Experts of a small language model: 32 experts in each of 11 layers, 1 pick a token.
Below are experts of layer 8 (counted from 0) of a mixture-of-experts language model. Rows are named router (the router's row for the expert), up (a neuron's input weights, with its number) and show model dimensions 0-127. Each number is 128 + 24 x the weight over its row's rms, rounded and kept within 0 to 255.
After each expert's rows: a language model's description of what the expert responds to. This comes from a sample of Wikipedia text that the model never trained on.

# expert 8
router [ 99 116 142 139  97  92 100 163 190 126 136 108 105 144  34  79 103 135 117 121 118 133 120 134 132 146 109 148 131 148 138 141 184  90 103 135 127  71  95 130 160 167 131 161 138 128 163 138 126 119 149 131 147 130 136 129 117 129 101 142 131 145 119 169 164 107 169 130 135  82  73 180 115 146 140 155 146 153 147 124 117 124 149 112 152 126 163 112 115 119 114 173 111 130 118 123 137 134 139 128 127 148 118 124 127 151 127 138 123 140 116 132  88 129 166  96 152 147 164 128 118 107  97 145 132 127 115 105]
up0 [146 127 119 128 121 112 144 100 152 143 136 117 164 137 121 182  61 128  98 146 118 164 123 162 126 144 124 122 148  83 140 135 160 126 127 136 157 129 122 155 129 107 186 152 119  99 122 113 186 127 112  84 159 100 137 115 123 103 121 137 126 150  96 113 160 115 120 123 132  87 111 115 145 104 139 154 129 139 124 151  96 138  88 121  98 160 129 106 120 152 148 161  80 166 130  86 110 119 168 169 125 129 128 114 143 136 135 111 121 107 138 168 104 153 162  68 138 128 112 117 104 126  94 157 121 100 126  88]
up1 [151 137 133 145 118  89 157 124 108 133 123 105 158 150 111 154 146 132 117 160 151 188  68  90 114 122 149 110 158 127  88 170 138 124 161 127 166 164 123 152  92 109 142 102 103 151 114 180 115  97 119 110 144 152 101 155 147 146 162 108 154 136 158 139 143 128 123 162 194 110 115  83 135 109 123  96 117 113 122 113 125 125 111  82 145 105 156 138  99 123 141 117 101 132 123 143  92 112  90 142 144 108 132  86 127 155 102 144  97 164 114 128 120 109 128 102  99 106 126 123 109 171 120 120 152 120 117 133]
up2 [116 133 119  74 167  69 115 144 119  97 105 114 129 157  86 143 145 141 107 113 116 150 104 123 190 112 117 134 142 113 136 126 155 118 117 127 137 110 120 130 100 133 139 144 137 137 131 123 141 165 118  91 123  81 150 101 156 110  85 111 135 128 155 120 126  70 145 136 161 120 108  99 125 130 138 113 147 126 142 115 127 165 157  83 137 147 132 159 125 163 166 127 169 140 118 128 131 122 123 165  97 118 118 126 179 146 159 143 102 108  99 153 114 126 192 111 143 143 119 143 100 115 100 155  60 115 122  99]
What it handles: Pipes, line breaks, == heading markers and table header cells in wiki tables and section titles, such as | Notes |, | Year, |---|---|.

# expert 21
router [161 115 150 139  98 149  96 178 171 138  77 135 145 107 125 119 141 181 110 131 127 116 140 110 124 130 108 121 137 169 116 141 135 125 107 128 137  99  91 156 126 134 138 182 155 155 133 167 113 134  91  94 122 117  91 148 110  82  59 108 169 159 147 135 163 133 116  89 133 126 133 134 110 109 147 134 138 123 175 155 136 140 113 135 124 103 100 110 127 137 125 127 137 143 164 102 128 121 149 123 123 160 135 141 138 102 162 101 134 193 115 126  94 141 155 101 126 144 171 142  77 128  92 140 115 141 109 136]
up0 [147 127 148 147 138  94 123 148  96 156 122 111 121  96 105 131 153 129  95 126 168  93 104  92 126 139 126 117 148 135  98 105 154  82 153 109 135 103 173 130 123 136 126 165 106 152 151 125 166 106 136 132 127 142  92 163 106 145 138 161 127 126 171 137 148 143 152 110 139 103 140 106 156 136 103 128 140 126 128  55 137 158  78 123 111 145 127 145 159  97 129 162 153 163 123 148 148 130 144 107 127 176 131 112 176 122  95 114  78 153 132 137 132 131  98 108 163 167  78 152 108 164 140 135 106 138 107 113]
up1 [169 123 114 120 135 124 114 111 145 131  79 125 113 145 103 142 129 156 100 154 124 121 126 123 120 109 142 138 111 124  68 152 139 123 146 148  69 126 152  93 129 200 103 117 138 143 138 119 108 120 119 152 119 114 154 145 106  88 108 176 148 128 119 119 142 141 140  65 132 111 154 136 134 115 121 172 153  93  90 120  79 123 153  89 158  88 159 136 117 109 141 132 100 127 147 127 172 120 167 147 100 117 141 124 144 174 120 144 121 132 135 133 136 106 145 145  88 106 181 140 163 148 130 119 172 141 143 144]
up2 [149 143 143 126  93  89 128 105  96 134 131  89 119 145 155  95 147 154 102 152 126 176 174 119 113 118 109 127 122 125  83 137 185  99 110 159 116 102 114 114 120 129 126 141 150 123 187 130 113 122 114 140 122 105 178 128 132 143 121 169 174 134 114 132 136 143 136 104 144 118 136 144 101 162 145  96 144 107 138 144 131 100 122  91 148 106 136 134 112  98 149 136 139 175 129 131 124 102 135  99 107 153 178  60 147 137 108 124  65 144 120 140 128 103 141 147 126 162 105  86 132 158 123 137 108  85 134 139]
What it handles: Short word-beginning pieces after "the", "a" or "in the", such as t(ank), sh, re, comp(onent), plus front, back, south.

# expert 4
router [129  72 127 133 138 134 114 139 167 127 103  83 110 141  84 124  93 147 109 181 106 131 118  99 122 177 141 136 139  82 126 135 192 149 123 141 108  51 108 100 127 139 140 130 133 133 141 141 156 139 147  91 108 115 125 135 144 131  91 119 167 134 113 126 138 133 127 106 128 123  97 166 130 128 118 150 153 121 149 127 110 114 120 152 177 116 107 140 125 118 164 162 136 159  84 114 151 114 176 126 106 154 115 140 108 149 171 103 146 158 147 148 134 101 152  78 133 150 140 118 127 136 105 120 131 159 129  86]
up0 [128 111 128 134 139  82 137 133 171 122 124  92 126 112 129 109 109 116 122 164 126 132 102 168 107 101 148 119 137 113 124 164 178 149 158 175 156 137 165 103 135 136 140 133 158 116 138 145  78 129 135 110 141 147 121 113 111 117 108 121 105 151 132 142 147 115 151 135 142 102 158 102 138 112 115 122 143  40 130 105 127 140 128 115 145 118 167 127 130 146 160 119  80 149 101 131 128 114 121 141 161 141 144 145 143 108 100 161 165 141  82 148 117 146 170  56  63 127 109  83 134 122 117 114 117 114 127 117]
up1 [112 152 137 198 106 113 145 169  99 132 136 131 159  87 111 105 137 163 126 141 131 130 128 112  96 122 167 137 124 130 121 130 165 137 118 137 121 128 149 114 163 142  70 125 115 157 131 148 143  81 146 118 154 166 148 113 126 126 164  54 142 115 142 134 106 102 147 121 124 121 112  88 114 119 140  70 153 151  85 181 164 109 137 116 111 155  96  73 105 118 179 141  94 109 138 134 118 141  99 130 148 138 107 112 140 141 118 118 102 122 140 131 122  89 115 133 144  97 160 161 134 116 116 150 125 132 119 127]
up2 [147 138 145 151 107  80 153 152 157 116 129  83 137 101  87 128 122 123 126  93 109 126 108 105 110 106 120 122 138 131 106 147 141 162 100 100 121 143 157 109 132 151 143 134 144  83 137 178 131 137 135 103 140 152  88 133 163 105 149 139 147 114 142 124 148 137 187  71 115  87 136 131 150 134 100 131 118  93 143 125 146 160 148 128 143 130 160 139 118 121 107 113  87 155 156 134 151 148 156 157 136 160 164 111 159 137 110  90 130 112 121 100 110 105 158 126  67 118 162 133 136 134  66 157 115 116 145  82]
What it handles: Byte pieces of Arabic, Cyrillic, Thai and Japanese names inside parentheses, plus digits and abbreviations in brackets like (1983) or (SWAC).

# expert 28
router [139  97 131 116  93 136 118 156 160 156 149 126 116 116  70  77 114 152 122 153 124 189 145 137 138 136 132 129 131  83 113 159 151  96 123 161 120  69  89  75 173 146 127 111 114 142 127 143 166 102 115 134 135 111 114 175  87 138  53 108 154 108 116 167 147 139 107 143 144 128  73 147 129 130 128 126 152 131 143 163 149 110 146 147 142 118 119  93 101 125 168 171 156 152 128 134 151 102 154 118 142 154 141 132 117 128 152 111 139 134 137 112 133 119 137 116 132 147 129 110 105 115 114 131 155 150 145 115]
up0 [135 147 186 155 144  79  91 125 165 135 188 122 115 108 112 166 104 167 124 167 160 116 129 174 111 139 120 138 105 168 135 121 131 165 145 139 110 102  95 133 146 130 149 156 101 108 138  88 134 161 125 158 145  94 100 152 120 134 143 124 129 103 130 134 146  96 108 112 120  89 124 112 135 111 100 108  98 148 175 116 125 135 112 137 159 121 113 102 124  78 130 113 153  89  94 158 150 106 130 121 144 130 110 104 106 113 126  79 156 144 126  93 112 151  94 105 140 140 167 138 118  98 119 144 100 104 130 158]
up1 [162 129 127 123 132 156 128 118  98 143 128 138 145 132  85 130 147 151 131 107 109 151 158  90 167 131 120  94 155 136  90 149 157 160 135 138 110  94 127 142  78 126 146 135 142 125 111  82 112 142 184  82 139 122  84 162 122 145  71 128 198 137 100 165 152  91 118 152 130 126 128 121  99 111 110 128 106 113 161 107 167 110  97 150 140 120 107 131 137 127 123 114 149 135 143 125 112 145 138 149 114 125  88  86 101 147 149  87 130 107 134 110 108 149 128 115 112 182 134 152 110 147  86 140 101  96 128 136]
up2 [119  92 150 154 128 131 133 122 209 139 148 139 122 161  71  97 145  98 146 142 145 109 159 105 101 111 136 141  90 162 135 150 130 124 111 141 119 111 136 165 156 163 124 146 141 107  95 129  67 122 130 106 133  76  98 111  98 147 132 114 189 104 152 154 124  82 104 137 124 126 100 134 114  90  93 107 119 101 149  86 101 133 131 104 129 152 119 103 125 121  99 147 139 162 137 141 120 133 152 126 137 134 170  99 117 140 140 143 123 114 135 171 126 126 139  84 153 151 133 146 122 119 120 168 141 148 162 124]
What it handles: Line breaks, colons and field labels in infoboxes and taxobox lists, such as - Location, - Coordinates:, (age, Phylum values.

# expert 13
router [154  58 150 115 125 110 112 161 125 151 171 127 119 132 120 114 111 167  96 171 133 159 151 139  94 128 127 152 118  85 117 164 151 141 118 145 126  84 116 130 148 167 160 131 151 131 154 122 123 123 134 133  96  99 122 122 151 115 111  89 164  72 104 128 134 141 133 106 165 129  95 169 134 112 115 136 148 131 149  99 101 155 137 108 153 118 132 127 150 111 121 171 157 121 126  77 161  53 148 139 131 141 105  98 102 153 154 126  96 142 179 126 116 131 148 121 142 138 127 142 116 159  94 121 119 133 118 107]
up0 [132 137 133 180  89 133 127 153 108 124 141 139  98  99 131 155 181  98 149 133 126 136 137 119 124 140 112 146  95 165 144 108 104 158 108 145 118 137 137 106 140 105 143 200 142 142 124 122 100  91 144 121 101 109 138 100 129 122 134 116 111 161 148 124 133 104 153 160  91  92  85  71 128  67 128 119 183 131 146 140 144 110 140 136 138 100 181 118 134 142  96 128 100 124  94 128 133 134 140 128 149 133 157 112  94 145 113 118 147 133 128 126 146 112 184 112 164 140 131  85  83 101 118 136  83 117 124 118]
up1 [178  98 134 150 131 120 123 144 128 129 103 105 135 153 107 159 121 152 128 135 137 131 162 135 118 101 116 167 109 116  98 170 126 170 155 168  55 143 137 115 161 133 155 110 162 149 146 132 128  95 131 150 161  91 115 133  87 131 125 148 113 141 105 150 153  85 159 134 160 122 155 137 112 102 112 115 124 128 153 133 121  92 127 122 137 114 106 142  72 144 113 115 122 112 154 103 162  95 135 108 138 145 112 189 147 150 106  98 170 157 135 132 153 131 136 137  78 129 132 153 116  89  78 115 132 123  92 152]
up2 [104 111 122 171 115 145 142 129 137 131 147 157 156 117 132 114 130 137 137 114 149 135 125 122 118 109 133 118 136 185 137 165 136 160 128 148  84 127  79 120 140  99 129 108  98 125 128 151 139  57 174 157  89  84 107 142 140 113 141 120 174 151 122 162  96 121 105 117 114  81  90 134 119 102 116 138 102 138 126 146 135 145 133 115 101 190 147  93 133 102 108 147  67 137 140 134 139 129 128 130 112 123 160  94 111 175  88 136 147 151 119 139 168 108 139 101 130 140 157  86 110 105 130 165 146 120 114 143]
What it handles: Numbers in dates, years and ages, e.g. age of 18, 25 June, the 1990s, plus month names.

# expert 27
router [135 107 138 129 127 124 116 184 145 114 134 125 148 164 128 108 152 166  87 156 121 155 166 125 122 132  96 154 107  99 120 141 134 112  89 157  91  69 131 123 140 152 156 137 147 150 125 170 138 133 175 149 139  93  90 128 125 111  78  91 159 102 125 106 103 109 131 113 146 112 135 136 155 137 142 126 171 126 204 115 115 134 139 127 127 123 111 129 145 126 162 182 126 119  92  83 151  73 143 155 142 130 110 155 134 148 144 133 108 127 157 134 118 148 126 124 125 131 136 119 128 136  73 126 143 139  84  98]
up0 [113  89 140 133 132 105 109 114 116  91 161 102 139 136 130 121 102 110 138 113 162 141  94 165 125 146 116 162 151 123 126 143 106 116 146 120 113 117 120  98 172  71 146 107 178 189 153 145 149  90 127  82 128  86 114 135 113 136 129 155 152 121 121 167 133 135 104 131 145 121 131 144 146  99 124 174  87 168 122 139 143 160 156 120 128 126 194  87 147 115 159 133 123 136 102 164 110  92 157 104 108 112 122 124 112 159 112 107 119 147 117 151 136 122 133  84 123 196 120 127 110 128 106 129 144 120 108 110]
up1 [122 122 130 160 136 160 132 108 153 103 128 132 122 123 128 102 121 171 104 192 144 119 130 133  98  69 115 129 101 124 164 120 140  62 123 111 112 131 123  92 119 130 166 138 159 118 108 140 167 111 142 113 144 163 121 119 176 122 128 138 115 137 128 115 136 111 124 135 149 145 138 126 162 108 137 133 152 116 153 114 111 140 120 114 148  82 159 110 122 139 138 138 129 159 154 119 116  77 113 148  99 126 182 119 122 133 145 113 154 120  82  80  97 141 104 104  99 102 118 152 145 180 135 148 108  45 121 122]
up2 [120 105 106  90 165 149 102 116 130 122 142 124 111 143 109  68 102  98 131 101 168 117 148 171 154 135 138 133  96 104 136 109 143  92  95 146 124 114 106 123 119 129 109 126 165 144 147 153 115 129 138  93 110 117  77 117 115 159 109 118 141 127 137 149 177 119 155 116 152 111 109 133 168 103 125 118 176 100 143 157 129 170 128 156 111 150 175 109 130 177 126 142 145 100 139  90  97 167 124 151 114 152 134 112 128 152 189 147  89 115 118 152 115 143 147 154 163 150  82  93 124 117 145 115 131 111 112 145]
What it handles: The unit m or km after distances in athletics and measurement tables, such as 100 m hurdles, plus digits and word pieces starting with m.

# expert 26
router [134  62 172 155 128 152  84 171 126 120 103  98 126 148 112 146 120 120  96 144 133 125 157 137 129 153 144 163 113 123  87 110 162  99  96 167 108  70 110 155 151 115 105 145 111 123 109 160 173  84 146 122 128  94 128 170 167  90  91 122 181 126 140 157 139  95 112 127 130 147 137 146 120  95 109 161 138 112 147 141 113 100 112 127 175 113 118 114 118 154 146 162 125 128 111 118 116 100 150 132 140 144 138 136 115 153 162 134 100 134 151 155  97 129 139 120 171 169 115 129 129 146 112 132 127  91 129 137]
up0 [113 172 170 127 137 161  99 129 111 122 148 155 121 120 118  99 103 188 133 151 133 132 147 118 140 138 115  85  94 108 158 110 127 105 150 126 120  99 126 168 114  96 149 162 105 158 133 102 186 127 151 129 145 149 131 186  66 113  84 149 147 119 120 135 128 123 106 121 114 153 111 177 117 192  85 118 147 133 142 103 123  94 132 114 116 137 145 172 126 152 120 141 164 139 131 123 174  87 113 159 145 123 137 111 155 118  98 110 150 132 122  96 122 164 142 122 130 128 142 134 110 139  99 102 128 154 128 143]
up1 [162  90 145 138 112 123 121 110 125 152 129 118 113 121 105 124 120 127 152 138 119 152  70  85 100 120 158 160 152 138 117 115 156 131  63 167 120 167 104 115 104 108 130 123 128 120 141 105 136 134  99 162 103 164 131  71 121 138 143 118 170 121 136 142 124 162 137 152 143  90 111 143 114 119 108 137 191 157 116 103 126 171 133 174 127  78 130 130 121 121 101 126 134 158 134 115 107 111 135 134  79 119 118 134  81 115 146  96 121 138  89 148 117 103 145 123 154 122 131  64 140 126 163 156  99 123 140  97]
up2 [127 111 133 140 131 150 109 136 112 130 127  81 125 110 109 143 108 122 136 144 152  98 136 147 144 108 129  93 132 123 182 132 105 146  83 131 108 148 123 122 130 168 131 131 132 131 138 110 133 185 194 117 148 155 116 139 108 126 136 134  87 146  94 155 147 127 108 154 109 114 122 126 104 146  98  88 114 130 117 105 119 170 149 117 136 135 105 123 113 113 109 102 104 143 105 114 147 107 171 148 113 133 110  94 156 162  85  69 172 112 158 133 122 153 148 140 134  75 204 107 136 170 122 154  96 134 118  99]
What it handles: Opening parentheses, table pipes before minus signs, slashes, braces and LaTeX symbols, usually after numbers in tables, stats and formulas.

# expert 9
router [ 87 108 135 129 121 104  95 144 171  94 139  89 132 110 143 101 137 137 141 153 142 127 155 130 116 144 131 151 123 104 132 112 154  92  90 119  93  71 107 118 123 150 150 136 110 146 157 145 165 124 144 103 122 107 121 178 128 110  59 135 166 135 136 176 146 116 121 105 150 146 102 128  96 122 102 104 161 132 160 143 109 117 157  98 137 117 143 101 131 137 135 153 121 123 138 124 122 136 132 119 161 159 138  76 122 163 149  85 132 185 129 144 121 162 170 106 112 171 132 121 143 171 127 174 111 137 145 123]
up0 [132 148 106 152 142 127 111 143 154 150 106 151 106 159 128  99 135 128 147 158  88 139 135 135 134 146 107 117 130 131  95 129 117 149  94 144 120 100 102 159 196 146 148 142 126  92 118  82 151 103 122 112 114 142 171 130 113 105 129 133 151 117 123 146  94 158  76 150 143  94 150 118 163 126 112 154 134 146 107 139 103 156 134 156 150 141 112  93 108 150 138  95  92 172 121 113 129 100 164 151 141 141 154 149  89 151 116 123  89 141 129 155 131 140  92 117 160 152 151 167 137 115  82 152  88  87 165  94]
up1 [136 139 142 110 134 125  87 156  88 120 130 122 134 108 133 122 124 128 145 133 108 164 176 118 103 125 137  86  99 120 143 181 140 119 143 136  72 104 129 165 146 149  86 131 137 108 117 120 149 153 109 135  73 119 162 140 115 162 135 115 165 128 112 101 150 167 119 123  90 105 126 152 110 110 157  95 135 118 122  84 139 140 145 109  91  57 124 132 133 114 165 137 171 111 123  84 129 153 110 118 144 159 153 140 147 113 131 132  95 152 171 112 123  97 172 121  91 151 164 106 134  99 129 112 146 112 104 138]
up2 [168 126 170 133 131 125 109  86 167 137 156 130 108 126 123 165 126 138 147 126 140 116 120  87 143 149 146 141 144 125 139 130 122 129  90 110 152 117  75  94 149 139 125 135 119 116 124 110 193 134 167 106  87 134 111 161 156 146 155  95 107 123 137 110  91  85 104 107 163  87  95 151 159 105 110 138 164 103 111 126  81 103 134 103 123 134 161 109 134  89 121 120 148 145 129 135 147 116 183 103 163 111 161 141 152 150 166 108 137 121 119 125 133 132  91 132 155 173 136 168 128 110 125 154 100 104 117 108]
What it handles: Words and cells in census demographics and election result tables, such as Hispanic or Latino, householder, population, Turnout, percentages.

# expert 6
router [121  97 168 124 101  76 148 118 148 132 114 135 119 174 125  86 117 123 115 161 140 154 120 117 152 119 134 152 126 121 111 163 167 136 138 153 144  44  87 116 140 152 144 147 144 145 161 163 118 103 162 119  99 124 131 127 124  73  91  92 161 131 129 115 125  87 113 121 133 134 150 156 128 104  99 136 151 149 144 105 141 118 176 101 124 146 100 118 129 110 101 190 143 128  88 133 126 107 137 135  90 157 133 141 125 152 142 167 122 169 152 121 123 145 133  98 147 156  91 139 123 118 115 121 133 109  87 127]
up0 [135  81 112 117 112 107 123 163 124  94 140  97 119 118  67 122 124 140 157 141 137 159 122 117 137 127 128 102 112  99 116 125 149 137 107 102 150 135 161 181 114 102 130 135 126  72 174 148 132 128 169 107 166 110 146 116 102 135 125 129 109 126 144 134 144 109 138 107 144 106 122  80 123 109 138 163 148 128 113  76  99 140 132 118  98 136 165 124 106 148 131 148  99 144  72 140 123  91 153 135 127 149 158 108 171 146 128 107 120 122 141 147 125 146 185 135 183 157 132 101 134 109 135 120  68 139 170 146]
up1 [182 102 155 157 145 146 109 125 131 124 117 166 109 137 113 162 122 126 134 122 125 144 102  99 110 172  96 106 111  99 126 153 120 133 124 146 110  61 122 117 172 121 164 135 121 155 136 108 142 125 147 123 165  98 173 122 161  97 131 144 154  84 130 130 123  82 107 134 107 139 135 121 110 155 135 104 156 105 113 110 128 117 115 104 165 135 168  80 126 129 118 164 119 121 161  95 103 149 127 143  93 102 147 103 150 124 183 150 117 161 133 149 136 132 156 112 122  82 133 104  97 154  85 105 113 165 156 132]
up2 [127 129 152 110 117 143 121 161 129 120  97 133 112 154 115 114 108  94 109 139  96 141  94 105 119 157  98 198 140  92 114 138 148 106  86 189 180  99 145 171 131 119 144 122 110 122 141 120 106 137 101 124 101 127 111 133 151  96 147  99 175 105 157 115 134 113 100 118 123 127 124 156 101  82 117 138 122 112 184 116 161 148 161 138 129 141 177 131 133 150 142 174 143 138 127 139 142 141 116 147 141 146 144 108 174 107  94 104 127 129 168 102 118 101 105 176 128 100 108  98 125 134 157 119 156 117 151 127]
What it handles: Single capital letters opening names and titles, often after quotes, O', list dashes or table pipes, such as O'Keeffe, "Coffee, Xandarovula.

# expert 14
router [181 110 151 139 123 152 105 196 130  96 124 133 135 131  82 130 138 143  95 130 129 156 153 136 128 147 130 143 108 129 101 138 130 106  84 142  92  60 114 128 127 136 133 113 154 156 123 193 120  90 137 122  92 111 110 158 122 112  95 104 177  87 107 176 139 116 109 106 137 133 146 138 110 116 120 123 156 114 163 109 125 148 119 135 187 105 120 105 121 141 157 144 151 128 126 142 105  97 182 106 130 149 127 148 165 123 140 131 124 163 113 109  61 127 137 120 153 156 124 113 125 142 108 136 131 118 124 124]
up0 [133 140  98 126 138 135 104 118 119 144  98 116 111 145 121 127 130 136 155 139  89 120 132  62 139 111 110 155 149 149 135 146 140  83 144 118 124  94 132 120 130 124 139 125  92 123 172 134 223 130 141 130 115 139 154 123 103  89 112 121 137 108 153 146 149 148 117  69 159 139 116 107 125 119 102 133 121 127 157 152 129 162 144 133 135 101 136 134 119 151 129 160 129 134 135 123 150 136 141 134 115  99 189 115 105 148 139 117 147  94 138 106 108 134 105  74 167 120 179  99  86 160 183 101 114 152  95 105]
up1 [114 116 108 150  96 110 110 152  85 125 104 114 126 144 114 108 119 150 112 126 131 139 138  99 123 151 134 162  94 113 132 107 135 152  96 109 119 130 118 120 136 128 153 149 180 157 149 169 144 162 161 121 166  92 152  96 109 147 147 144 138 148 151 138 210  70 151  91 154 110 120 111 164 126 150 118 119  98 140 155  90 151 131  87  98 107 135 171 104 135 155 153 121 130 120 131 108 113  87 113 118 140 151 134 144 205 131 150 128 122 142 144 123 127 118 120 103 137 126 115 111  98 147 118 147  81 105 152]
up2 [151 120 146 129 132 131 149 123 129 109 111 123 126 116  82 130  99 130 153 136 143 117 139 140 155 147 125 158 150 113 112 139 132 115 131 141 133 154  91 122 157 131 125 173  69 127 104 124 144 104 133 122 103 148 152 149 126 134 157 141 140  85 161 121 136  91 150 152 156 127 103 148 122 148 129 143 144 122 140 109 178 127 151  83 105  93 135 104 123 177 119 138 107  92  80 115 128 150 144 107 130 132 127 119 104 129 136 125 153 133 148 102  93 105 128  50 174 102  90 142  62 114  91 107 117 147  61 106]
What it handles: Hyphens inside compounds, ISBNs and law numbers, plus the dash that opens an infobox or list line after a line break, such as Non-Profit, sold-out.

# expert 19
router [139 115 163 160 103 119 124 131 158 117  98 153 105 115 103 111 118 135 122 178 167 114 158 130 167  91 144 134  73 153  95 127 154 124 104 154  98  49 105 142 162 157 139 153 112 161  94 127 141 115 111 126 107 134 149 159 150  58 122 148 136 115 154 152 122 116 115 110 116  89 149 125 124 113 118 122 146 133 134 147 134 154 161  93 121 118 101 120 134 158 153 155 135 132 128 127 104 126 145 139  75 142 155 133 121 142 161 115 130 180 121 115  97 113 150 112 157 136 157 126  94 157 113 120  82 116 136 151]
up0 [179 120 105 112 138 162 132 119 126 125 134 119 129 135 138 162 106 135 158 130 122 135 157 160 125 144 130 141 127 100 102 134 151 164 122 149 137 116 123 170  81 120 138 109 123  97 138 126 138 140 114  83 146  80 121  94 124 125 111 127 159 192 143 158 155 119 111 156 109 174 107 105 114 101 133 167 140 133 105 114  77 124 113 132 176 131 187 148 104 137  94 132 124 142 131  90 110 115 156 133 146 126 102 120 179 130 142 108 132 103 131 122 106 126 139 121 125  83 193 128 142 113  98 130 109 186 104  92]
up1 [142 146 145 108 138  74 155 120 141 140 114 127 140 185 138 121 109 142  92 160 124 103 107 105 126 136 141 153 121 119 138 142 146  90 153 131 181 153 116 109 146 113  91 123 108 157 175 129 104  79 110 112 152 110 132 122  62 152 125 125 121 145 132 150 163 137 118  90 164 115 107 125 127 131 106 114 153 125 145 112 128 138 113 110 113 168 151 122 110 127 187  91 131 123 165 156 141 108 156  73 109 155 102  88 101 144 114  94 131  96 148 168 145 145 104 100 116 157 125 107 157 136 157 149 132 154 117 109]
up2 [117 115  96 115 127 154 121 109 118 119 188 132  99 134 115  93 139 137 121 168 141 134 146 143 152 117 122 116 136 103 105 140 165 148 134 120 113 150 107 149 142 120 169 101 123  82 143 130 196 120 123 142  99 139  98 111 117  97 150 128 108 136 116 115 147  77 122  76 118 136  74 149  94  96 170  83 151 151 156 119 113 159 125 106 101 121 133 108  80 108 114 134 111 129  99 129 179 120 157 124  87 142 109 120  92 121 131 157  91 108 152 126 157 137 145 128 152 116 176 119 153 127 149 175 139 141 117 128]
What it handles: First capitalized pieces of proper names, often in lists or tables, such as O(ldham), St, De (Lijn), Be, Comp.

# expert 22
router [130 115 158 116 135 129 125 140 153 147 131 128 119 137 120 103 144 158 101 191 159 106  99 136 135  98 126 152 105 149 105 106 127  83 110 150  89  69 125 145 176 126 126 105 187 147 135 178 160 102 150 115 110 121 134 127 166  81 123 117 150 119 109  93 114 102 128 101 153 130 121 147 148 122 104 139 155 157 174 130 158 146 194 123 101 103 111 128 112 157 140 168  81 106 105 119 147 127 132 133 118 137 131 143 145 141 142 130 124 162 111 121  93 126 130 115 112 157 128 109 116 155 100 160 126  71 125 134]
up0 [150  90 101 144 150 118  76 105  87 127 154 158  98 125 132 117 125 127 143 124 112 145 117 156 149 112 124 147 148 137 121 153 107 150 116 167 114 175 114 190 148  88 169 161 153 117  89 143  90 132 113 109 108 112 108 148  84 160 112 137 114 112  75 156 138 120  98 141  90 102 123 146 143 108 120 166 146 117 171 159 104 149 133 153 103 100 136  84 116 132  95 132 129 159 105 126 115 115 144 122 133 108 145  98 131 131 133 129 111 136 149 145 104 154 130 146 128 111 143 113 135 112 145 118 202  79 141 147]
up1 [176 124 153 185 103 108  93 161  86 123 161  94 119 119 138 131 126  89 154 152  99 139 150 141 133 107 110 146 173 113 162 112 131 137 112 155 125 129 159 130 125 158 131 154 133 151 104 148 136 101  91 110 135 159 110 133 111  99 124 145  99 112 102 105 162 139 127  66 131 103 117 123 132 111 162 137 148 152 137 155 107 140 162  97 146  91 124 121 130 129 127 123 100 143 122 102 157 124 132 147 108 185 133 119 176 142 127 148 120 114 129 134  90  81 153 144 104 137 128 183 134 119 136 173  90 125  80 113]
up2 [119 116 125  75 125 149 107 126 117 117 149 122 144 161 123 138 123 116  76 127 164 120 150 114 152 114 117 135 129 147 126 123 140 143 101 102 139  99 112 158 147 139 189 126 161 120 138  85 118  78 121 131  95 123 101 157 134 130 140 118 107 129 166 143 133 127 128  74 153 125 144 142 103 109 159  77 108 129  78 159 122 138  71  99 153 121 106 136 103 168 165 168 123 129 176 118 131 131 158 149 104 142 155  97 120 109 160 134 107 175 113  93 138 160 166 124 163 111 160 133 103 102 136 129 112 124 135 102]
What it handles: Word-initial consonant pieces, especially L, R, B, V and clusters like Br, Gr, cl, in nouns and names: l(agers), Br(ant).

# expert 3
router [121  91 161 142 116 135 132 157 102  74 151 119  75 128 118 148 133 124 135 185 142 109 133 115 139 120 134 158 102 136 112 138 126 105 107 186 107 100 105 147 174 149 117 118 126 127 124 162 115 129 122 119 118 138 100 125 139  89 129 114 139  95 115 146 123  83 141 133 134 114 108 148 110  88 124 169 180 140 179 124 150 162 157 136 158 104 156 106 132  86 150 164 109 125  96 147 115  91 152 145 119 163 106  95 135 133 161 130 100 173 140 142 105 113 134 148 145 155 133 127  80 170 121 116 113  92 107 121]
up0 [142 161 140 111 101 160 128 132 109 159 187 148 161 106 142 111 150 143 144 161 108 132 119 130 144 126 143 135 161 139 137 115 147 114 135 145 150  97 157 114 116  88 113 122 155 146 151 187 149 136 142 130  85 159 144 112 127 154 100 116 166 160 115 117 166 137 102 127 107 120 107 130 115 134 149 115 127 145  97 118 122 102 105 160 145  96 177 155 116 134  97  91 121 131 136  64 132 111 136 132 151 138 120 150  66 112 178 135 129  81 126 123  93  98 158 106 120 176 116 131 131  91 127 164 150 134  98 143]
up1 [151 111 118 128 100 165  86 102 175 113 162  80 125 108 124 103 139 142 173 146  93 107 117 142 141 118  85 125 135  98 136 119 104 140 118 132  85 123 130 130 121 134 138 148 143 101 116 140 165 122 139 132 158 129 155 130 143 146  86 141 134  68 162 115 123 154 108 127 117 110 106 138 120 127 106 121 149 128 156 165 120 112 171 157 147 118  99 150 191 117 196 140 168 136 148 122  99 175 152 114 106 158 144 125  98 137 120 117 126  97 147 144 106 100 117 128  81 119 136 130 121 126 105 172 141 100 163 149]
up2 [139  68 150 161 107 155 123 188 146 149 100 128 136 129 126  93  88 151 113 106  95 157 128 141  86 147 147 151  97 174 129 135 155 128 102 126 164 137 110 145 166 131 149 147 127 124 116 115 128 118 127 150  62 132 127 114 146 138 131 143 156 131  68 109 170 151 125 111 184 132 107 141 111 118 123 120 134 121 176 100 132 133 143 153 129 108 112 111 146 142  99 148 154 102 138  99 131 135  91 100 135 149 118  88  98  97 111  85 109 170 181 121 110 115 119 125 103 127 125 135 146 103 103 129 117 107 142 138]
What it handles: Commas and "and" joining clauses and list items, including thousands separators in numbers such as 45,000 and 20,640,030.